python train.py --n_layer=12 --d_model=320 --d_expert=64 --d_shared_expert=0 --lr_router=0.000542 --beta1=0.95 --dataset="wikipedia_en"
Below are experts of layer 8 (counted from 0) of a mixture-of-experts language model. Rows are named router (the router's row for the expert), up (a neuron's input weights, with its number), down (a neuron's output weights, with its number) and show model dimensions 80-159. Each number is 128 + 32 x the weight over its row's rms, rounded and kept within 0 to 255.
After each expert's rows: "raises" lists some tokens whose logits its average output raises strongly, later layers aside; "mostly gets" lists some tokens that are sent to it at least half of the time. This comes from a sample of Wikipedia text that the model never trained on.

# expert 9
router [110 103 111 133 136  88 128 136  41 126 157 102 113 103 168  76 110 150 143 127 208 144 141 107 108 188 168 140 106 148 159 103 136 104 125 134 129 132 157 119 195 160 120 139  58 141 138 164 116 117 139  95 108 157 129  84 124 168 121 118 125 160  93 150  99  97 119 129 155 128 143  93 163  98 104 160 179 129 120 159]
up0 [117 110 119 157 184 125  95 139  68 171 149 122 113 110 144 143 100 102 140 172 142 121  66 108 148 148 151 112 182 148 130 116 154  89 157 105 128 123 142  93 119 149 173 135 121  67 127 117 139 147 179 132 184 104  96 128 126 123 167 117 162 167 162 165  80 129 169  75 117 108 125 102 149 109 150 146  90 112  89 103]
down0 [103 170 108 130 148 118 133 134 123 128 120 120 186 166 153 134  94 138 156  90 154 186 111 120 159 101 132 173 132 138 181 120 111 138 122 128 101 168 169 115  98 162 119 166 149  82 138 177  98  91 180  97  96 142  86  64 115  93 137 126 189 206  75 122 125 196 127 147 125 129 116 154 174 117 120 106 134 134 110 133]
up1 [174 185 116 173 121  68 144 155 121  81 135 142 178  69 145 193 140 172 109 147 226 183 153 122 124 100  45 119 131 111 143  89  99 105 118  68  75 134 169 106 140  78 167 193 161 134 115 181 176 116 116 150 102 132 108  99 101 121 168  78  83  98 115 101 139  72 122 138 122 121 176 124 110 158 150 208  74 113 142 139]
down1 [130 127 139 139 127 113 150  89 131 107  84 179  79 111 103 119 155 124 136 173 137 117  94 121 165 134 221  92 145 134 180 120 105 170 100  59 161  90 120 100  97 111 116 154 154 132  83 102 142 165 156 189 141 122 119 173 130 146 142 104 128 134 150 184 138 155 181 125 138 181 169  98 108 111 170 132 122 179 111 111]
raises: "en", "s", "1", "2", "m"
mostly gets: " r", " pl", " cl", " Dr", " As", " l"

# expert 30
router [115 106 138 113 146 151 133  82 146 110  85 118 117 133 180  87 121  84 181 150  95 179 121 132  85 121 108 158 139 128 165 134 121 120 122 172 160  82 122 112  82 102 136 144 123  70  61 160 163  94 124 112 117  88 182 103 134 146  75 180 190  89 145 108 112 117 157 104 150 137  94  99 131 154 112 142  94 207 147 103]
up0 [102 104 141 119  76 104 131 151 108 145  91 105 138 163 125 134 136 124  73 137 149 173 125  81 127 122 168 126  75 190 150 159 178 129 170 108 147 131 134 143 154 164 113 151 177 103  94 174 110 121 117 194 162 119 124 135  90  89 181  90 121 101 136 160 146 109 163 145 187 194 111 145 127 165 113 126 168 173  66 177]
down0 [122 138 132 117 115 111  93 107 152 199 161 140 136 136  83 135  96  93 151 146 100 127 115 162 122 127 132 177 146 127  72 210  52 140 126 156  98 169 148 167  98 155 168 130 150 137 152 120  89 127 166 112 154  89  83 126 174 146 139 136  97  95 148  46 112 132 124  43  57 124 213 148 122 130  93 100  98 105 149  70]
up1 [207 152 137 225 108  97 160 166  92 108 173  85 201 125 156 104  93 156 133 158  78 129 119 162 130 137 168  92  98 109 126 157 110 117 197 165 166 133 132  91  76 132 128 116 131  72 105 138 181 131  74  34 112  86 151 113  81 124  87 131 131 108 124 193  79  98 163 167 148 105 152 166 100 140 133 114 128 101 159 117]
down1 [151  85 141 102 111 141  92 115 178 105 133 101  87  99 141  63 117 114  93 145 152 124 165 124 104 123 116 141 135  78 133  76  83 124 153 144 171  98 107 158 119  98 179 169 119  62 136 150 149 134 101 140 165 155 147 103 145 169  76  82  72 148 145 150 139 130 159  68 180 165  72 131 117 170 114 121  86  68 114 149]
raises: "cer", "ual", "ota", "ition"
mostly gets: " York", " States", " India", "ford", " London", "ville"

# expert 35
router [170 131 103 176 110 135 129 107 108 105 113 135 141 160 156 100 142  45 120 177 134  92  98 109 131 107 148 102 109 141 122  98  87 152 118 196 144 124 144 130 113 133 105 107 136 134  99 127 133 145 226  98 193  68 140 126 156 110 103 139 118 168 150 160 139 154 135  85 122 136  69 150 172  33 147 200 156 109 174  88]
up0 [162 165 130 183 122 124 112 154 134 150 121 161 136  99  86 181 130 153 138  86 139 116  40 129 101 132 159 111 151  89  77 149 196 181 195 208 155 148 108 128 166  92  92 117 132 155 146 133 117  80 166 162 114  62 111 103 154 120 193 134  97 136 180  61 135  98 132 129  83  92 133 110 122 133 113 111 149 118 150 127]
down0 [118 146 114 182 153 180 120 166 146 122  66 165 113 144 142 117 100 154  97 120 138 167 122  86 144 153 162 145 101 141 131  92 153 157 104 117 159 219 125 110 108 144 142 155  92 104 119 124 122 151  91 160  87 156 135 154 174  84 177 140  96 117 137  80  61 117 163  93  99 121 113  94 135 108 153  99 136 134 108 150]
up1 [120  88 144  97 125  74 178 119 118 178  75  83 181 136  99 136 166  95 132 131  88 137 118 100 175 130 118 155 109 105 105 125  92 104 140 113 138 118 159 110 158  64 120 222 150 177 124 139 152 208 144 124 218 121 139 100  95 136 150 120 117 171 100 121  47 194 129 117 166 112 111 121 106 102 133 110  94 100 137  94]
down1 [131 137 144  50  82 125 155 151 169 144 146 139 126  80 155 179 120 208  39 126 112 130 111  89  52 111 145 106 115 133  82 147  54 159  94 132  95 178 133 175 118 127 185 180  90  97 151  95 105 106 130 155 131 104 147 101 173 136 114 197 113 142 115 126 182 108  93 118 110 126 160 152 176 135 102 116 106  89 140 112]
raises: ",", " C", " ", " (", " P"
mostly gets: " a", " ·", " an", "-year", "|---|---|---|---|---|---|\n", " medal"

# expert 31
router [166 140 115  87 144 131 145 118 186 113 163 107 121  81 153 132 125  82  79 107 134  99 102 192 177 138  60  87 150 160 119 119 131 195 154 142 104 100 110 105  95 157 156  96 180 166  83 215 111  58 177 108 169  87 137  71  71 135 127 136  96 142 109 107 162 144 112 130  15 181  71 130  81  82 159 105 144 100  98  95]
up0 [136 118 142 105  79 103 206 144 204  73 106 218 172 115  94  41 140 125  93  70 135 109 114 104 121 108 157 120 132 176 148  68  82 123 104 131 137 149 169  97 150 160 131  71 135 132 162 196 118 126 159 171 123  77 148  91  81 118  94 127 128 111 123 139 107 152 129  78  96 152 133 173 174 149 109 113 106 124 149  99]
down0 [101 124 130 149 139 138 176 167 130 174 109  92 148 123 114 142 109 161  84 171  52 127 121 152 130 135 118 127 151  90 101  74 173 156 181 111 120 166 160 140 190 158 168 101 124 133 112 178  97  92 109 152 137 154 143 163 157 124 124 175  49 105  91 102 182 112 168 134 182  92  99 100  78 138 127 158 126  91  95 134]
up1 [112  96 127 114 189  84  86 140 107  84 129 157 114  71 191  86 173 110  91 114  78  66  75 165  91 127 129 135  99 111 180 172 135 153 153 158  91 125 104 148  96 159 109 208 106 123 107 122 124 101 139  79 171 124  90 123  98 125  71 120 117 160 145 101 128 135 147 109  71  83 108 179 127 135 152  40 123 134 107 179]
down1 [163 117 119 127 123 164 171  87  93 105  97 114 156 106 118 107 205 131 114 142 164 208 145 136 128 175 137 151 136 178 153 177 145 142  95 160 199 158 114 119 137 164  99  64 175 140 145 134 125  79 184 204 107  95 172  99  98 123 107 119 129 163  85 145 150 139  60 120 105 112 117  79 158 112 135 117 104 139 132 184]
raises: "5", "1", "0", "3", "4", "6"
mostly gets: " two", " three", " several", " four", " five", " many"

# expert 6
router [ 72 144 156 124 119 129 153 136 130 148  79 102 151 105 151 103 141 125 116 111 157  81 178  98 137 124 185 103  55 124 141 121  79 107 143 129 119  94  95 164 182 145 116 138  89 130 125 124 117  97 164 118  97 168 145 118 141 104 131 112  88  79 183 203 146 131  75 141 108  91 150  58  80 141  66 147 159  90 137 116]
up0 [ 73 134 128 164 126 140 153 121 129 121  94 157 129 127 111 115 137 124 158 112 107 172 109 118 148 141 141 127 146 135  95 123 115 121 160 121 159  42 153 186 127 108 172  84 130 203  92 131 153 181 140 112 187 118 159 112 162 175  57 140 144  96 148  96 123  98 145 122 155 134 138 135 110 137 121  88 163 105 134 104]
down0 [132 160  97  96 112 150  97  72 131 163 139  90 156 146 113  94 121 156 117  89 138 170 131 139  95 117 122  87 123 174 104 178 115 161  92 101 143 134 163 156 154 129 147 159 121  93 110 111 118  79 161 172 100 143  93  96 106 140 147  66 106 105 160 106  96 119 208 176 121 162  96  74  98 129  99 146 130 166 103 170]
up1 [ 91 141 146 111  64  63 157 175 148 200  87 137 112 106  98  92  80 141 161 115 163  98 100 120 164 142 112 102  89 112 163  83 139 115  95 169 157  88 120 145 136 146 125 188 143 146 136 100  97 145 146 135 136 178 151 181  98  88 158 166 153 131 160 161 148 125 197 158 152 152 140 139 117 172  98 120 206  94 130 146]
down1 [124 152 141 183 177  92 110 119  99  67 175  99 135 101 205 184  92 167  79 176 131 199  66 159 137  89  88 129 163 124 117 174  63 154 114 153 154 130 174 118 153  77 118 152  82 140  88 143 124 114 104 128  74  84 130 142 105 109 168 109 147 160 125 139 106 130 163 119  78 138 165 170 114 148 133  80 115 137 109 179]
raises: "em", "ag", "am", "ate", ".", "il"
mostly gets: " J", " Al", " San", " St", " Ch", " F"

# expert 16
router [ 82  82 181 105  90  80 134 141 118 156  80 118  89 154 100 121  99 158 141 155  95 136 142  87  90 148 123 104  31  75 144  55 162  76 142 173 123 141 129 145 119 119 110 116 114  97 130 123 144 135 147 157  44 185 114 139 108 113 132  64 145  64 102 149 148 158 137 148 149 164 161 120  98  97  76 101 113 134 173 104]
up0 [147 111 144 127 133  87  80  96 150 146 113 119 107 106  77 136 123  74  70 114 113 123 195 123 119  93 150 151 130 125  79  90 124 118 154 161 117 125 136  82 132 133 114 117 122 178 151 161 119 176 228  79  79 131 119 107 149 126 168  88 148 129 176  95  82 124 148 158  89 107 165 115  99 122 124  91 151 123 124 133]
down0 [146 120 197  89  64 104 115 122 124 115 122 198 166 146  99 117 131 157 135 174 103  86 186 117 144 139 100  83 190  88 135 104 159 115 128 116 130 125 148 125 128 130 134 167 147 119  59 189 111  90 141 124 138 138 102 172 124 154 150 136 120 172  61 116 138 125 131  55 107  68 157 111 153  99 119 150 156 117  90 147]
up1 [100 112 133  83  92  82 119 119 158 138 127  67 153  93  45 196 137 106 158 119 144 131 106 120 132  61 145 117 102 119  55 121 106  84 173 173  71 129 164 127 111  62 141  92 123 102 154  89  56 109 144 193 174 138 108 153 193 143 157 115 140 142 154  97 136 122  90 112 156 112 156 117 187 151 116 126 119  46 106  86]
down1 [108  68 143 224 134  94  89 147 142 153 106 138 177  61 110 180 111 119 112 161 140 164 118 115  53 127 147 139 115 131 147 144  90 123 118 158 135 145  67 191 124 191 112 181 112 134 136 147 108  77 134  94 108 110 136  92 150  57 125 176 148 131 172  42  82 178 107 144 121 100 119 163  81 227 153  90  98 124 183 137]
raises: "ice", "her", "ay"
mostly gets: " V", " G", " K", "idae", " Sp", " J"

# expert 39
router [136 199 120  99  92  97 161 139 179 161 130 207 120  98 141 150 147 112 100 179 131  82 115  89 127 142 101 152 158  54  46  93 129  87  97 114 116 118 106 151 131  55  80 166 163 105 165 207 145 112  84 206 185 118 141 161 161 163 163  93  80 117 178  98  82 177 114 108 143 126 186 132  89 175 105 128 188 118 105 114]
up0 [140 148  68 120 138 181  90 131 127 171 173 171 105 153 145 122  80  65 139 116 150 182 119 130 114 154 133 131 132 160 157 110 101 110  95 110 164 117 104  81 182 145 127 123 161 104  85 174 151 176 144 184 168 123 171  77 189 155 129 119 103  89 184 107 127 124 189 127 138 128 144 129 160 145 168 133 124 102 161 145]
down0 [106  58 131 142 123 139 140 129  95 119 137 143  86 147 124 103 108 102 177 115 120 109 113 112  62 142 171 149  57 120  91 139  82 106 189 154  81 120 152  96 128  78 148 153 118 107 121 127  90  73 177 110 133 155 133  85 104 125 135 156 131 128 172 116 119 104 204 132 135  88 117  31 152 133  98 161 106 106 125 153]
up1 [100 141  98 134  92  94 112 118 121 103 134 121 194 107  84 144 167 114  96  94 143 136 105 115 134 196 106 114 118 127  92 153 104 140 149 169 132  98 131 112 132 125 163 153 175 132 111 179  94 129 157 168  81 178 105 126 141 197 164 148 129 110 201 160 157  81 177 175  92  90 102 112 137  81 128 123 125  91 130  81]
down1 [171 176 115  91 123 141 168 151 127 111  69 185 107 207 157 127 162 170 148 149  75 158 143 248 155 131 145  79 123  76 186 138 110 166 169 103 153 170  97 149 131 115 128 145 181 140 111 176 135 137 143 114  79 154  83 175 133 100 158 116  78 129 113 119 177 162 118  96 127  89 115 113  58 164 131  63 150 126  91 128]
raises: "9", "0", "2", "5", "4", "6"
mostly gets: " Votes", " ±%", " Pts", "aged", " GF", " April"

# expert 20
router [177 134 124 127 158  91 161 148 157 138 117 190 115 138 103  99 160 161 160 146  85  53  72 127 134 142 159 128 133  70 165 108 216 105 155 156  98 132  94 182 146 137 128 141 142 162 140  68  93 159 104 178 141 140 128 106  87 145 154  93 140 146 133 122 129 162 126 171  98 157 149 156 122 120 155 171 106 113 104 127]
up0 [158 110 143 146 115 133 154  68 101 158 174  98  59  89  94 136 177 112 147 147 100 111 102  86 177 154 120 140 172 120  67 110 126 123 122 131 133 144 147 103 128  79 165 174 150 124  94 138  88 116 113  71 120 165  95 117 129 160 100 114 162 112 139 104 128 140 105 139 151 108 140 112  99 180 125 187  83 153 118 101]
down0 [123 115 143 157  77  89 155 196 176 161  68 118 157 137 144 144  90 123 122  77  51 130 111 171 123  98 163 153 140  90  90 145 179 155 100 103 142 161 138 155 128 186 107 155 133 123 105 132 101 126 177 172 153  44 125 147 119  92 146 125 115 134 205 154 105 141 112 101 137  67 128 123 113  96 138 156 118 149 135 127]
up1 [ 97  80  78 109  92 125 128 179 110 129 163 131  95 166  85 158  91 117 119 111  71 104 122 143 183 137 166 180 141 121 185  74 149  97 110 107  88 155 145 107 141 127 123 153 164  92 172 152  75 179 103 143  93  97  86 126 184 135  98 113 171 134 118 151 162 121 166  63 159 105 181 135 152  92 132 138  72  75 130 111]
down1 [165 156 143 102  88 141 125 127 161 136  85 119 169 114 163  79 158  75 155 112  99 175 132  73 120 112 150 136  73 173 148 109 124 107 117 178 107 119  66 113  82 163  96 144 109 112 177 130 126 137 132 122 157  58 133 118 155 114  40 132 175 134 117 132  83 103 191 128 100  97 126 122 112 152 196 148 118 167  98 159]
raises: "1", "em", "9", "2", "0", "8"
mostly gets: "==\n", ".\n", " =\n\n", ")\n", "===\n", " ==\n"

# expert 0
router [ 90 157 128 146  95 104 117 108  79 139 110 221  88 114 143 141  99 122  94 162 118 118  90 133 187 133 104 163  96  98 102 113 126 164 171 123 105 138 127 127 139 151 104 123  61  72 138 104 174 112  87 137 180 160 128 132 170  75 158 131 175 105 141 164 129 133 127 125 157 127 108 116 130  74 130 205 109 157 137 198]
up0 [137  69 135 125  99 145 104  82 151 154 150 135 139 124 174 108  75  19 115 137 147 133  82 185 254 157  93 109  80 116 133 138 122 127  85 134 107 167 111  60 122 133  64 166  93 114  97  82  91  83 163  94 121  81 147 123 165 121 127 152  83 148 124 155 150  93 153 116 154 105 126 144 154 136 125 153 158 158 197 120]
down0 [114 114  68 162 131  82 161 100  94 107 118 101  89 143  91 105 140  18 127 167 157 101 172 126 100 151  62 128 207  92  95 152  90 169 128 134 129 112 180 100 154 149 108 139 145 126 133 105 168 134  84  98 110 113 110 118 154 107 142 100 119  77 131 146 108 106 145 161 119 113  53  83 156  78 126 153 122 141 175 113]
up1 [103 132  80 107 133 128 164 164 139 153 151 139  93  95 124  78 124 124 154 110 131 154 121 102  72  76 109 158 140 149 132 115 138  69 173 143 160 102 113 139 132 114 131 172  79 151 123  78 183 186 118 179  74  86 178 113 145 145  96 178 141 161 161  87 118  95 100 133  69 109  99 113 114 143 136 238  92 136  92 106]
down1 [137  93 119 151 162 131 159 156 106 150 100 128 106 147 138 160 103 134  36 111 128  98 144 113 165 141 127 174 147 165 136  93 111 129 146 162 172 129 131 105  88 131 120 118 123 138 140 140 170 128 131 187 182 153 134 118 154 158 140 144 199 122 123 157 115 100 157 112 149 135 108 159 132 171 123 132  70  74  81 129]
raises: "or", "7", ".", ",", "8", "5"
mostly gets: "/a", " %", "″N", " −", " MF", " ±"

# expert 32
router [165 110 134 144 149 163  45 133 146 118 134  97 123 108 126 146 118 190  90 121 126 133 165 128 132 172 124 133 177 159 122 177 164 136 104 113  99 113 154 192 154 139 143 117 151 150 110  83 178 143 169  73  55 106 101 206 131 144 137 107 159 134 118 179  77 119 130 113 140 105 124 160 154 135 152 100 124 131  90 165]
up0 [112 122 160 121 152 126 127 107 190 108  97 141 153 108  87 158 125 110 113 167 158  87 178 199 141 121  93 111  60  97 138  87 150 169 138 113 136 225 203  97 101 128 114 117 150 139 123 151 151 119  99 111  70 130 150 109 115 124 208 166  80 147 158 169 102 164 141 116 128 131 180 172 146 125 100 181 132 142 135 179]
down0 [150 106 161 128 116  83 179 165 118 120  53 112 186  54 116 132 120  82 176 141 143 172  81 162  66 110 137 158 103  98  32 108 153  76 112 134 173 145 122 141  68 131 224 108  77  89 133 146 155 166  88  91 127 176  79 138 124 140 156 126 121 120 123 118 167 107 156 110 101  97 104 104 150 119 139 128 148 147 104 114]
up1 [165 114  93 162 196 112 154  95 107  66 115  75 147 144 146  66 154 148 194 194 165 181 131 133 133 143 146 128 126 138 140 129 142 159 111 135 178 122 153  93 109 151 159 167  87  71 117 123 114 116 192  57 151 172 112 118  99 142  99  84 165 110  76 115 147 162 134 171 102 151 152 124  91 117  80 136 140 138 104 156]
down1 [ 70 102 166 118 161 121 193  95 108  91 123 162 193 109 135 134  97 162 141 133 163 107 150  99 139 128 165  95 135 142  91 159  91 106 132 133 137 129 159  52 141 123 148 136  76  84 147  80  76 116  75 128 106 131 142 128 159  68 137 188 182 114 107 125  99 131 143 170 142 101 139 148 125 148 161 175  89  78 119 171]
raises: " of", " on", " for", ",", " at", "0"
mostly gets: " performance", " development", " story", " version", " collection", " line"

# expert 1
router [153 119 146 143 167  95 144 172  96 111 139 161 111 147 195 106 161 131 127 181  84 102 163 112 155 159 134  94 138 146 162  78 173 159 133 174 174 135 164 106 167 120 106 137  86 177 163 101 133 107 117 106  89 120 141 127 146 157 119  79 165 150  92 161  93  77 133 150  65 136 172 113 184 119 159 125 152 134  93 107]
up0 [143  90 189 103 145  92 109 131 182 125 124 106 151 122 169  88 124 159 193 117 140 125 133 165  85 181 123 113 113 110 105 161 120  93 139 153 133 131 194 109  85 113 117  84  92 142  97 131 142  82  70 122  95 130 136 133 126 114 118 166 154 171 107 119 127  63 147 122 166 144 138 166 138 105 120 153 144  86 165 180]
down0 [112 101 127 135 108 118  97 130 163 132  96  89  99  86  73 170 125 107 152 130 135 142 131 122 143 100 105 160 171 122 173  90 136 203 159 119 213 108 138 117 105 166  81 117 114 120 179  87 108 111 155  89 123 131 142  59 130 127  68  82  85 167  80  82 156 103 141 142  91 158 139  58 148  90 109 184 166 125 132 101]
up1 [ 96 149  72 157 134  80 143 111 141 178  67 149  76 116 127 191  66 124  95  86  89 127 146  66 153 106 133 107 190 128  88 154 132 138 199 129 184 146  94  64 146 117  53 149 130 147 123 127 167 102  90 154  91 118 192  95  95 128 157 153 150 101 104 104  74  95 160 150 124  82 197 158 148 181  86 122 165 101 107 115]
down1 [ 59 101 110 146 168 106  81 102 152 133 130 130 173 111 213 179 168  85 101 154 152 131  93  88  85 139 156 112  87 152 120 106 106  96 134 147 177 111 137 140 139  95 133 123  99 127 115 148 139 128 126 184 141 105 185 148 112 190 122 142  90 171 101 142 120 140 110 117 137 118 158 144 106 131 138 118 140 114 172 127]
raises: "-", " ", ".", " to", " as", ".\n\n"
mostly gets: ")\n", "\n", ".\n", ".\n\n", " under", " re"

# expert 37
router [148 118 151 171 140 150 103  99 107 112 112  88  72 101 166 153 139 127 114 135 130 141 206 124 144 131 163 160 118 174  66 112 148 169 150 132 181  86 135 152  84 135  78  98 129 135 163 157 207 171 180  88 103  93 140 200 192 103 159  70 108 145 120  73 136 162 117 144 168 162 157 161 172 180 168 113  91 102 121 118]
up0 [ 53  87 178 162 142 103 145 108 120 103 118 156  93 112 103  67 167 114  79 158  54 213 127  89 177 119 117 135 133 149 145 103 151  79  95 108 138 154 176  88 100  90 132  74  99 114 187 162 168  72 136 143  63 117 150 118  88 156 137  84  70 164 183 122 127  66 143 145 142 124 134 165 111 115 181 139 141  94 149 130]
down0 [116 139 135 152  60  88 126 183 202 156  66  94 154 161 116 159 154 102 145 118 122 155  77 147 124 115 143 187  54 104 160 134 136  97  46 130 150 138  82 166 130 124  89 189 152 122 131 145 125 204 147 162 173 173 158  86 103 151 123 166 112  17 150 155  86 178 121 143 113 173 181 107 138 168 178 187 119 148 136 146]
up1 [139 173  91  87 122 114 159 154 101 160 175 135 163 118 102 127 157  81 146 114 154 145 110 134 176  82 126 177 132 145  75 127 150  74 192  68 168 127 189  94 150 153 136 144 172 109  86 178 175 117 111  68 130 181 167  81 149  87 192 116 102 153 135 137 127 130  97 129  73 175 103 156 111 105 157  94 141 182 103 103]
down1 [135 114 160 186 101 107 132 100 135  72 114 119 149 164 168 150 169 181  89 154 113 143 139  95 114 110 142 106 102 151  63 113 134 125  70 135  98 136 181 121 183 100 109 158 146 151 124 113  89 162  82 150 148 154 156 102  95 147 191  82 157 121 140 166 137 151  94 144 101 122  66 171 175  93  85 102  96 129 149 160]
raises: "ay", "g", "ar"
mostly gets: " film", " member", " album", " team", " series", " football"

# expert 5
router [140  91  80  84 123 127 133 145 133 121 156 113 106  75 130 186 100  78 143 108 138 130 121 158  83 163 146 163 151  93 123 132 147 160 146 103 144 104 134 188 110 130 171 129 183 134 123 143  75  98 154 122 169  85 117 110 100  59 133 192 226 146  82 124 175 170 137 160 143 128 146 178 124  95 105 179  93  99 107 153]
up0 [136 159  93 142  82  74  78 116  89  98  99 141 100 120 163 159  91 136 142 163 106  75  45 145 129 171  72 118 100  68 120 132 144 155 181  95 145 122 154 145 116 142 125 103 142 149 154 146  82  63 176 121 145 135  95 121 125  67 127 178 113 105 119 153 154 158  56 104 175  97  99 134 140 135 130 144  97 125  92  91]
down0 [108 147 166 138 138 192 137 153 131 103  32 134 133 120 177 112 125 124  91  71 135 116  97 137  99 156 147 114 169 209 193 116  93 140 156 139 110 169 131 156  85 142  99 122  73 104 114  94  92 183 162 174 141 106 164 125 144 152 133  84  53 125 139 144 100 206 110  74 134 168 138 113 125 143  97  55 128  87  79 157]
up1 [102 114 152 179 125 100 106 134 125 162  93 108  85 113 102 170 107 116 143 133 155 192  63 157 137 123 140 150 138 133 133 127 171 146 124 144  83 129 138 112  94 110 158 155  85 205  89 153  71 122 101 165  90 124  96  97 113  51 121  99 186  73 141 136 157 112 132 109 124 144 147 130 122  84  93 100 111 157 182 151]
down1 [143 154 116 138  86 212  79 167 110  88 159 166 111 111  86 132 149 108  86  97 133 145 220 109 176 122  95 137 133 100 125 114  79 112 127 123 141 131  43  98 128 124  92  61 168  74  72 145  86 119 182  87 124 131 162 163 136  90 119 154 104 132 139 146 119 104 143 119 117 143 134 101 134  96 122  97 181 138 103 106]
raises: " |", "hen", " U"
mostly gets: "Personal", " Votes", "See", " |\n\n", " Candidate", "(s"

# expert 22
router [142 166 143 142 125 122 132 156  93 124 187 121 144 142 155 119 101 117 137  91  80 116 113 126  95  67 180 116 145 134 170 124 156 132  47  61 178 130 110 161 150 132  98 149  85  95 108 158 194 159 167 155  98 109  84 158 150  63 128 142 152 151 141 150  85 135  86 164 150  98  97 122  70 145 157 105 153  95 167 124]
up0 [142 180  82 129  95 163 109 119 116 163 173 156 122  92 137 140 124  93 136 106 143 155  66 165  56 170  93 134 173 115 105  89  98  95 111  97 137 105 184 138 136 162 172 124 113 148 120 106 123  98  71  77 134 174  85 174 118  94  84  88 100 102 118 140 152 150 109  87 144  91 178 153 210 157 121 120 172 132 143  95]
down0 [163 111 151  78  96 151 191  84 147 123 124 180 182 156 135 143  76 148 151  96 116 153 116 168 120 146 126 129 108 156 129 145 157 115 161  70  95 152 137 148 132 140  76  99 111 131  78 106 121 116 168 132  61 150 121 178 184 152 137 135 123  94 115  99 148 161  97 103 138 138 119  73 137 142 121 157 140 156  73 133]
up1 [170 122 144 130 149 104 112 129 114  82 173 163 187  97 101 113 125 138 167 110 169  97  72 116  70 147 114 161 105 135 159 115  89  68 143 134 161 143 126  66 138  93 126 110 171 168  78 187  87  95 132 185 135  80 148 140 150 143  98 141 160 133 225  76  57 166 152 119 185  92 127 114 186 104 106 125 128 145  94 148]
down1 [101 115 149 135 118 124 194 146 162 137 148 163 137 106 103 114 102 184 118 122 114  91 128 116 116 118 146 147 119  66  86 117 125 109 177 152  90 171 112 112 134 133 138 111 156  89  89 178 184 130 121 161 148 157 170 157 108 152 127 123 119  81 153 142 124 147 137 156 138 125 171  98  98 138  92  94 125 137 160  91]
raises: "0", ".", " of", "y", " and", " |"
mostly gets: " along", " together", " conf", " rev", " According", " MF"

# expert 19
router [114  88 104 135 168  59 145  94 147 111 163 147 131 115 169 140 122 134  90 140 163  84 175 118 179 101 104  70 178 128  95 169 110 120  99 130 148 151 132 129 156 124  63  77 153 113 179 185  92 113 118  86 141 142 160 118 155 125 123 119  77 135 110 119  93  77 127 134 124 138 124 151 152 112 142 124 201 180  94 194]
up0 [ 99 132 156 102 157 158 186  93 154  93 166 163 123 146 146 147 126 124 114 130 100  96 134 150 100 133  86 106 158 136 137 148  96 131  82 127  80 159 145 150  16 105 184 101 138 151 143 121 180 102 168 149  78 146  85 136 154 123 123 126 124  87 113 126 163  65 116  97 165 116 115 132  85 124 158 157 126 126  87 155]
down0 [111  13  85 103 129 112 113 154 114  89  89 177  88  98 139 157 127  63 136 110  99  92  98 142 130 157 162 156 136  74 153 141  89 128 169 121 134 117  68 119  90 159 125 110  79 138 128 141 110  89  96 128 135 122 130  68 161 119 189 133  95 141 100  76 142 125  57 141  79 113 117 107 133 194 176  76 189  76 121  91]
up1 [ 96 149 102 201 163 154 162  88 124 123  90 122 149 100 114 134 143  35 132  74 136 105 138 134 172 170 110 160 122 150 117 148 102 156  99 101  91 124 121 154 146 134 107 143 109 139 117 130 101 137 131 134  87 123 211  95 153  97 119 161 149 138 115 143 138 120 128 156 129 139 137 117 141 137 125 169 135 101 167 165]
down1 [ 86 139 153 130 143 111 160 132  93 111  96  87 126 118 198 163 128 202 134 108 109 123 139 133 125 159 131 162 147  73 158 177 117 125 102 139 108 159 136 113  97 115  94  84 159 204 131 110  87  99 114 184 162 110 109 119 177 140 114 139 124 157 114 170 128 167 138 152  83 112  99  63 139 121 101  80  96 100  91  81]
raises: "2", "8", "9", "3", "1", "5"
mostly gets: "born", " been", " was", "died", "9", " were"